Weights of a small mixture-of-experts language model, trained from scratch on English Wikipedia.
Size: 13 layers, width 256.
Below are experts of layer 3 (counted from 0) of a mixture-of-experts language model. Rows are named router (the router's row for the expert) and show model dimensions 0-255. Each number is 128 + 24 x the weight over its row's rms, rounded and kept within 0 to 255. Numbers have three digits each.
After each expert's rows: "raises" lists some tokens whose logits its average output raises strongly, later layers aside. This comes from a sample of Wikipedia text that the model never trained on.

# expert 24
router:106122146139088076123105114129140150164126144118157121109159130092135141095092092097123114125132131099167171086103116120143079133122144092135090133122139107136157131138150164131130152142136137073127081136130146119142126127112078134145082136133140131120148097132113145160197132146127091155151106132105132148105160116123191128157129166141110104147124111117119128134149107193184069130111121125218120135146126146093133118150134150108145121135135099156134107108146136115160111169136131122185122093080123116118159127148161079084152128134110114135128144109169149110150147079151128192094123112149150145108136143144111121146126141126160122124165109144129118124116114121147135114183139115109104116118159135123146131103136145119143091098131144120152164116159169130133133113112104
raises: " 2017,", " 2018,", " 2022,", " 2016,"

# expert 2
router:110140181154193139079132116098140130104130101131151120093144115151136120139163149137142144145115095110159121117161149109103125151142145157141138141133140127159114124116156145168093129155111111126120111116188134131131107150133116135123148160117130100160138144111105144111130102157092151152127135166185146140118168133127069156126133118143144137109157132123153179109161091166178135147116120125154120134142119084112167165163144113136116145139116130182146119097163082133108144122107159167062095132132113125113120089160109099109121154077148100103141140126099105130093107097154124120169147138134157117126179107167141071137138059121164128107119127144116096091124142119154130111126116142113103160116140090122154150121146134149119126155112084144166174130127110120123131152132113
raises: "her", "ich", "ch"

# expert 30
router:103119147118105114142099134141121146108106075161133085114136093111110121133142105171169131126111119125100175113136142121160136156153122170116145073098136115120144127147193130118105120132164119128110141105173133145133159136161106080120123092138173116150140103121152130132130083108139133127092165145135183088107140098140125135146126149093177121156114134130112173093148139119136093109086134094153152138070119115131156153127165105130160101125126127179154131103141135136143163125118180128165147118159132111150129085148146128076136156074090109142121123082157107144174152153129099143126130125133162101131139147135109102142135105090134139121126146122166120098163102119133147142093144159109147101138149129154131156120122147108113104125146159149105156093178131160108088146136098
raises: " these", "rs", " books", " are"

# expert 13
router:159131114115156092105116123167112146138118106120150120111085121131108127141129146147128153133103137123151141073103111101132135150142102087125130127104167135120130072136140133155101126116155130158116136091138137137121095141152127105155054133196115151157154157069126131134105133137178103097110155109133157139151143131157164148106124086127124149179139130123150113129125092091114057125151093116148137144147115119131159077076117145144157122103147102161149127126189139157137165150118124112149104147116130146141166104139144106116116104133082094124162137106151139148086098110116144124113105133145129154129123113159057134140106135097110144121159145140122107111124116123134136115115128125114178094135161138121104124094154136146135143143136164139123147119176113183115098144062107
raises: "\n", "ex", "ade", " estate"

# expert 22
router:163113133157109073116165178113107116180093120137161110147144114123101091169154111146120113127131170147143154122101120137114154140158099151142088100130145082132165131149162088113112102147137102150140142164136107156138091135134112122132139177198119087143107176126125127110188104141124102163165128102114141146079151131115120115144105127143087139097176134165125105123150132150154106135139105139141118114129133094131096087127158083115141140145117104138155092130152143139127105125140159137126116106128153166104082140083121109118102101138124106119141122077131128125131069109134130171108137127135124129144161152115140132134144150144158145098135137134128151088150140153135150121139140084101127150107105181115098147133122152089167111084136129152138131146143186141088095150125121
raises: "-", "---|---|---|---|", "cra"

# expert 39
router:091148121148119149128070140166104137100141147173167077122130140131119156153142120161138153166110122085134121112133125126142108160140128103114111134151132107106133092158119110177099147137122104123151109114153183133073115115132072117128109096121150125167146118120144179131114118108112110090128137147096189103100140116149088137136099123148114154198131116123164144090111141163090118116155142129122171102151135161111140132144166097171130131157122130124132123111084157097100146126099152111140146137130108095127188133153123083091109108097104119141123140138150129129146133078107100144109123144130137110123163116156155087130137141140127112123131206149153108092151137161126140066151120161133098116109151121107098097151137118114098121141159144141143135142098141151129151155120127
raises: "ron", "mer", "mus", "rin"

# expert 56
router:147089123140100130086100123135129156142120147080128129131116090113156170151094112134193123124120123120142175158143121123144118156108129153165142123134203112169128108146153169158150133109160087115161117102125128123139138110156133126107100083140087126147105079141120111148128100141148109107137119119129157136128186169141142143132119166150108123135107165137124136133155077136136033118147141128142140139162132137149135114122157107115162088125125127099132107149109140142116131131099145159164097138122124154134141118129142137118127145134145107123113142120165096079109140130104106122174131131134131112112131133113121133116173141114127125151134070122136117117144079134107115125123098121092216114108162086120124132094091151126156133107160162149134191104131130141101140088090146
raises: "kon", "History", "án"

# expert 21
router:172164113156115117133143155126074135118150086150112117121106109113115146121102120162153158113181153090146119162126103087136091118150098148153087119133160095117153118121131159145108158074112142123118102115103165108128105113141090130107161117160118141111143053159111128124132151130112107076119129132123139130119128186141172139147128098141119086132138148134113147130171097171099108129159130136134170163142105119167156111138128125152149093135107105136091127142126115124101124119122121110117092136116155143115107131119119136118147081147120132117120139120106111129150140075136123140130102144129107110118186163134127113103144176125116158106179138137138135123132106141146172096126199130097182073099144138137140109093138123138157165111122146141133122091098158122111176132072123
raises: ",", ";", " means", "king"

# expert 33
router:126147162129079145107130149122116098101140111134127112144118105100102101130155144139127130097132168128158175157086083130120122112141167115099108129108095065127126069134137153149153133131123094118126122081145101136109146118100121154099175112098132087142143116128124141121127079147116152097099116189153132151118130173130099098149132139141085131134138086115126124101128090150119105096185111121119102144117113133125141141124125142148145118119140071149139126067143137132115124125131151087175101131122117127102170113120156106091112084124145085107156137141093149102107104103148108105119187139112136146136150135143153109086159140171136144106177132114149176155140141156131141102134156118110148104103154176144163155149126126090145127106134149152126161109085155125094128159138134
raises: "ative", "tive", "stein", " length", "ate"

# expert 3
router:130104133167138114126156138095109132097130106113137132152114142149102125123164135135114131135132125096142102129088093159162194129151089118131136099148119091152127078164144136155124130140095124153102153103149089136135138148160087133083116189148104059140151119153121135080145118142156117117141141119129127122120167173115097163117117107103130107127140123125138172083111099130123198122109176087117124170141075126124150136122127132121171163171119091134138161106142139093125187124130139120132120137151158118091132126128162063143147102122126134122150143122111132098117122139178126111123197160119140122106152094110112101104144090117146129112150146129140122142120155118136116104156124102148079111119160161134119088125090115088148111123126153145118113133128127125082120129152153
raises: "itis", "tle", "ér", "ological", " Medical"

# expert 46
router:118181175163112090091140112129141152142116124131120116122125106099097139152130107143131110097134129111141148077109157162118145097159118122141116114068154107080159128194130084104114163129192115106124112152117116152122105103144131083139174156177112111126128155111093125125141129149162102109121154164109106162138137169142127117168108152119101149156162155119113137131110132151114117082136121126161153123119138123122071097134102137157149123128122150111130141100162105134102156142106144133139099113042149156130135122105133137079159122117103114143117107097145138138172106131172123163139132112111126147122145178178141112116119113125109158129178142151168119095151141160125139093102163138109124108110143100110140124138114153154188125129145106116113130153158146148096133133129139
raises: " ago", " Founded", " basis", " Built"

# expert 0
router:156108143152147134115101103132115127126118160148103147118102084136103143170105123171144138113134165116138125125118137121109087166118169165164152096122115107146138160127132127166153115151122114108137042141108164108103120113137115129120095110118107136113147105122119126167098111143091131137168129147110159137097146162132130122163100172179123113138113147174086130097121103108097150139084120110133143154176134122106099125138148110107126077129112107105101137134116120113129125108118122128138100121126156169117120133115136116078118107079137125146118110094197115098123123139160101136134151103122132092088153144117136169138123116117138095088140120115160129147142127085161166109137125112135106132093113131121128059082127122082198122127137134118150148079147149131154155086082143
raises: " well", " his", " early"

# expert 4
router:160123118134122126122098104111143129101125134153168117113135165138119141161174119152127147149114107136123134120159112165159127132149137127150146092122127106165111115115123155141171121157132130090099074088111117118123104165115143120092137146145130092110105115095114134129143085134117147062143113131175137110133173176163120140124133163134115092136168126145134131096130100087114165099155144085100111130121169125143098120146144116156148108161139145120178098078121116074094178155108169111088142199116137155093195112113160116160116109134115129115144154156142096092133114157109139114120130142161163122122142106119135154086133128118130127122120143126153108109144125143140113103128144121115157083093166100188121121145126137077124124145134167154136117131106112148123178140108113
raises: "mate", " Starring", " 5;", " 13;", " 1;"

# expert 60
router:094147179131144151106113112155098141163141131149126165136120135096123144144077134164119140115130113124166148094078136121122154160139098103124127119134115146124146110130138090178113118110118130113100117106126140133101109173160143079127114138139087134169159133157145152123126127131140102103154105106111143133101170127123126155114161142152124103190152131117144152121131114118085105119069124114156137146118092145124128127142092156147138086158171117171142169118137116105127149109108109080101097159139145145163119117169169096104155115112114150121184101143162110150143112123152128088135155178137150104143142158125101125115168098113130158126190157148114110144107131154141140139132116130115152140150162165113170070110163133126122142071132084138123108124129154175120146102099120
raises: "ret", "let", "lin", "min", "election"

# expert 43
router:102125132144139086103116130153083104093114094156179127093113170116132098117121102130130143098137101143128125130078116123136140143193141143096115130113129145158117097091115103140108088149126135154150116113167102152097154102111136107122160168147100070138157139134116136134113128114122132123102161092117156103124146132161184162108143131144106157127147147137122124082165122168154144144150111101141102121122089133150143163139115124169174167112121131112151124096152143138090165124100115163072118098150126187083144096140134130105089139106117099132103151133117156135108136108179115140101120135131102099071137103148142092100118129106149147084140154127163102099124130149162131152128157111139095104092134137145147128123124122116175163096118156128146149143093161118131125108162101
raises: " fact", "her", " ==="

# expert 32
router:101126172136111140134157120140104125162134114126167127100131124133143140138158131107128115144108119147145124088179145149130201116116121133122181141086128094138136128094150133130151139129141079108120152058141122107139117138123144131088144146155138087156168148129107107106104091110111172119178161182185142103129123097140097141067096130164148140160161103110085138125095111144137118123139137085148105170122114109143153118155155090143114112150129104162120120149156137152069149120173140154131108167132135142058162099138126123140151109119098111112155174106113143123138120112154133124098135152119145097109145164095127107134100124126141135120098136133148145138120138141137151131145148149127074112115136100139140095165145164128159121140155123143132157149135099139107100157089090
raises: "mis", " tornado", "eo", " Places", "died"

# expert 54
router:104160126160123114160126153169135111099117128131132110080120128145128111155136141127135159099082145077146151137109143133160145128143128130107134124089104117125127087110122112143104143139127088149131185110106139154099172162204154102101118148149128100157126149124166123119152148115112148103111163176151114133101118142143065120153119110158139153126153096117117157106168107109112135147145178059129106094146053133120154118164147119149121157136136111141122144110136088147094136108157148135105139100112176127126175067120101136105136119116091106147142153097113133124111109148138086101104134160119155148109162107157142084139123119091126161126131146106139075112136114159128126102116118121132120105112125171140135158150120133134117159116139158139147163118130172123095122096160129
raises: "gal", "ute", "act"

# expert 16
router:106133111135086081039169097117141152117076161121086111109121060142097150131116139152134133174120132106136167105144119107113167140180120143161133117124173125163109079124102110116151130146143091114153134105152115147108133077131148117165117142141106097128119124103132146129145051124147120137152170151130152142139174135138142112114111130171111134119153153116092136123170130091096126150148157102134096180163121131120119087101125106138135132142116113157138108121140107135125144148100114146106101159085129135145166100118122124136128117101146130159149145139149151118113109119146118078132145115143142093097161152169086088120138139091120151117176098130120093104146123139138132134108118112128141093121107141132137101088110118095164149081130141134168138131118151119084126121121123
raises: "us", " Islands", "cus", "sson"

# expert 61
router:095181151153121102131161094137068107113112117130147099161107096121082134180091109136125138100137143134156120088142105086110124171142143118126151142088143108077167127125102126118141121111143123143106170112159134094116127126151153106130132171145149112162114149106115144136158134147101095133150130176139117115142121109130114138131131134181141123204139122094115115103157100144119118098138154105110116106138134126138112105129157112128126128119122141112111079101139093136115146157157161138143131098121136120128130132168121131122139102109118103155179141118150093142093116117142108089135133083144149133097158137163108081155137092108161101086185167119129121105127127163131113113121131108105101127098183081156118103167160085117108110129107138114149138163114092163117157179154123
raises: "right", "based", "ric"

# expert 9
router:115171106131145162124145158140135126108135110133141097052137156150144059139162110119128160143114132096133166127117106112128070115149141120143116096096131100123150146122156108128110138141117094117103156113170080151147141132151080082082137132124125126160111128134152146135143115133107115125115157128153116138101153132126113189105127145100136074142133173148135102120109126106151156125122142094117112159148153121158118096120088085150123128115131109133153130152113132085071106181138180092129125115108149129119149097133163161137111130119135110115136151116083116084136113141155118092121156143137145102110137139107155100118133143116123136114161129103146066056088123123129149140148109118108098116108155130073144082169148127139143100088150149134166134146125110124136171113122128
raises: "rill", " Earth", "7."

# expert 52
router:120135125138140117124134121139113120139142080124123144120093116171100128155130129133122119154116122100139114127159141118135100135127118140137133089092137111157145109100132180151138123191127119106124108091130099121135132109110133105099132140109143139112117116145137143158120095167069139081148082115136134120066173181150139166156101113128101124118142102120158125090128107126088134108087151103101163180163166062131156108114136123113128079124156140134175130068110119129083137151117147135075132190140132123084193110123141105151123091109156105115125125141144115105088098132142134122109113154127127140074126140094112144122129101134145113149154169168117114167152147146187142091111161143097131108140128099130087102118146129151117127127138103117163145137126148146135154123121099
raises: "matic", " African", "ative"

# expert 40
router:095110128132130080125147138103145082121109089106158122111138146139087104109164146142122173088115075124123162124129106167126120108110142150137125130092133075143096159147107143166134143160132075114094116074144103124123149124116121125131132148132127113148116131094128162091105105115132118165134111114142126118081146159135155141091106125104097152117143127130140105110130124119121165145152134118138119160148133083157150123126117112120148092089198141124166141085181115127120149145122185126102128141178148139103164138176134123149102142122145087116141108128114133073102128111154134141145174134123119149155142121128112116082150140125125146138156138135135092100078085107138154124133153118101113097105173145129139135145106122054112158098147124083111131127103137121097176124119172
raises: " loss", " decision", " positive", " tornado", " damage"

# expert 53
router:151109102162152101147081123119108134113140113134138096137105160098114122189142138141173170104158106153110131088104121143129132156150144137171119089120123100097085096143138098165147156134144115138118167093128128144120124144129092087094129169116123066127142109124142102113147148126105144137128130124098165103135155169148116143145148140153142111140167100155084148070175122112138116156141137087095144136098143136126107136135108115164108132141142111147117132134114111134123145155126146141157147126131177119096167102133140088109084106113096142143136134141149141085159128095104115099149162117173178134112142137113146097134121115058094117122141118158141100114169149185187140114114164083117105152099123127162119106144150156098143114138128112153147120107107109137127125090137100
raises: "pla", "tic", "sum", "ic", "ric"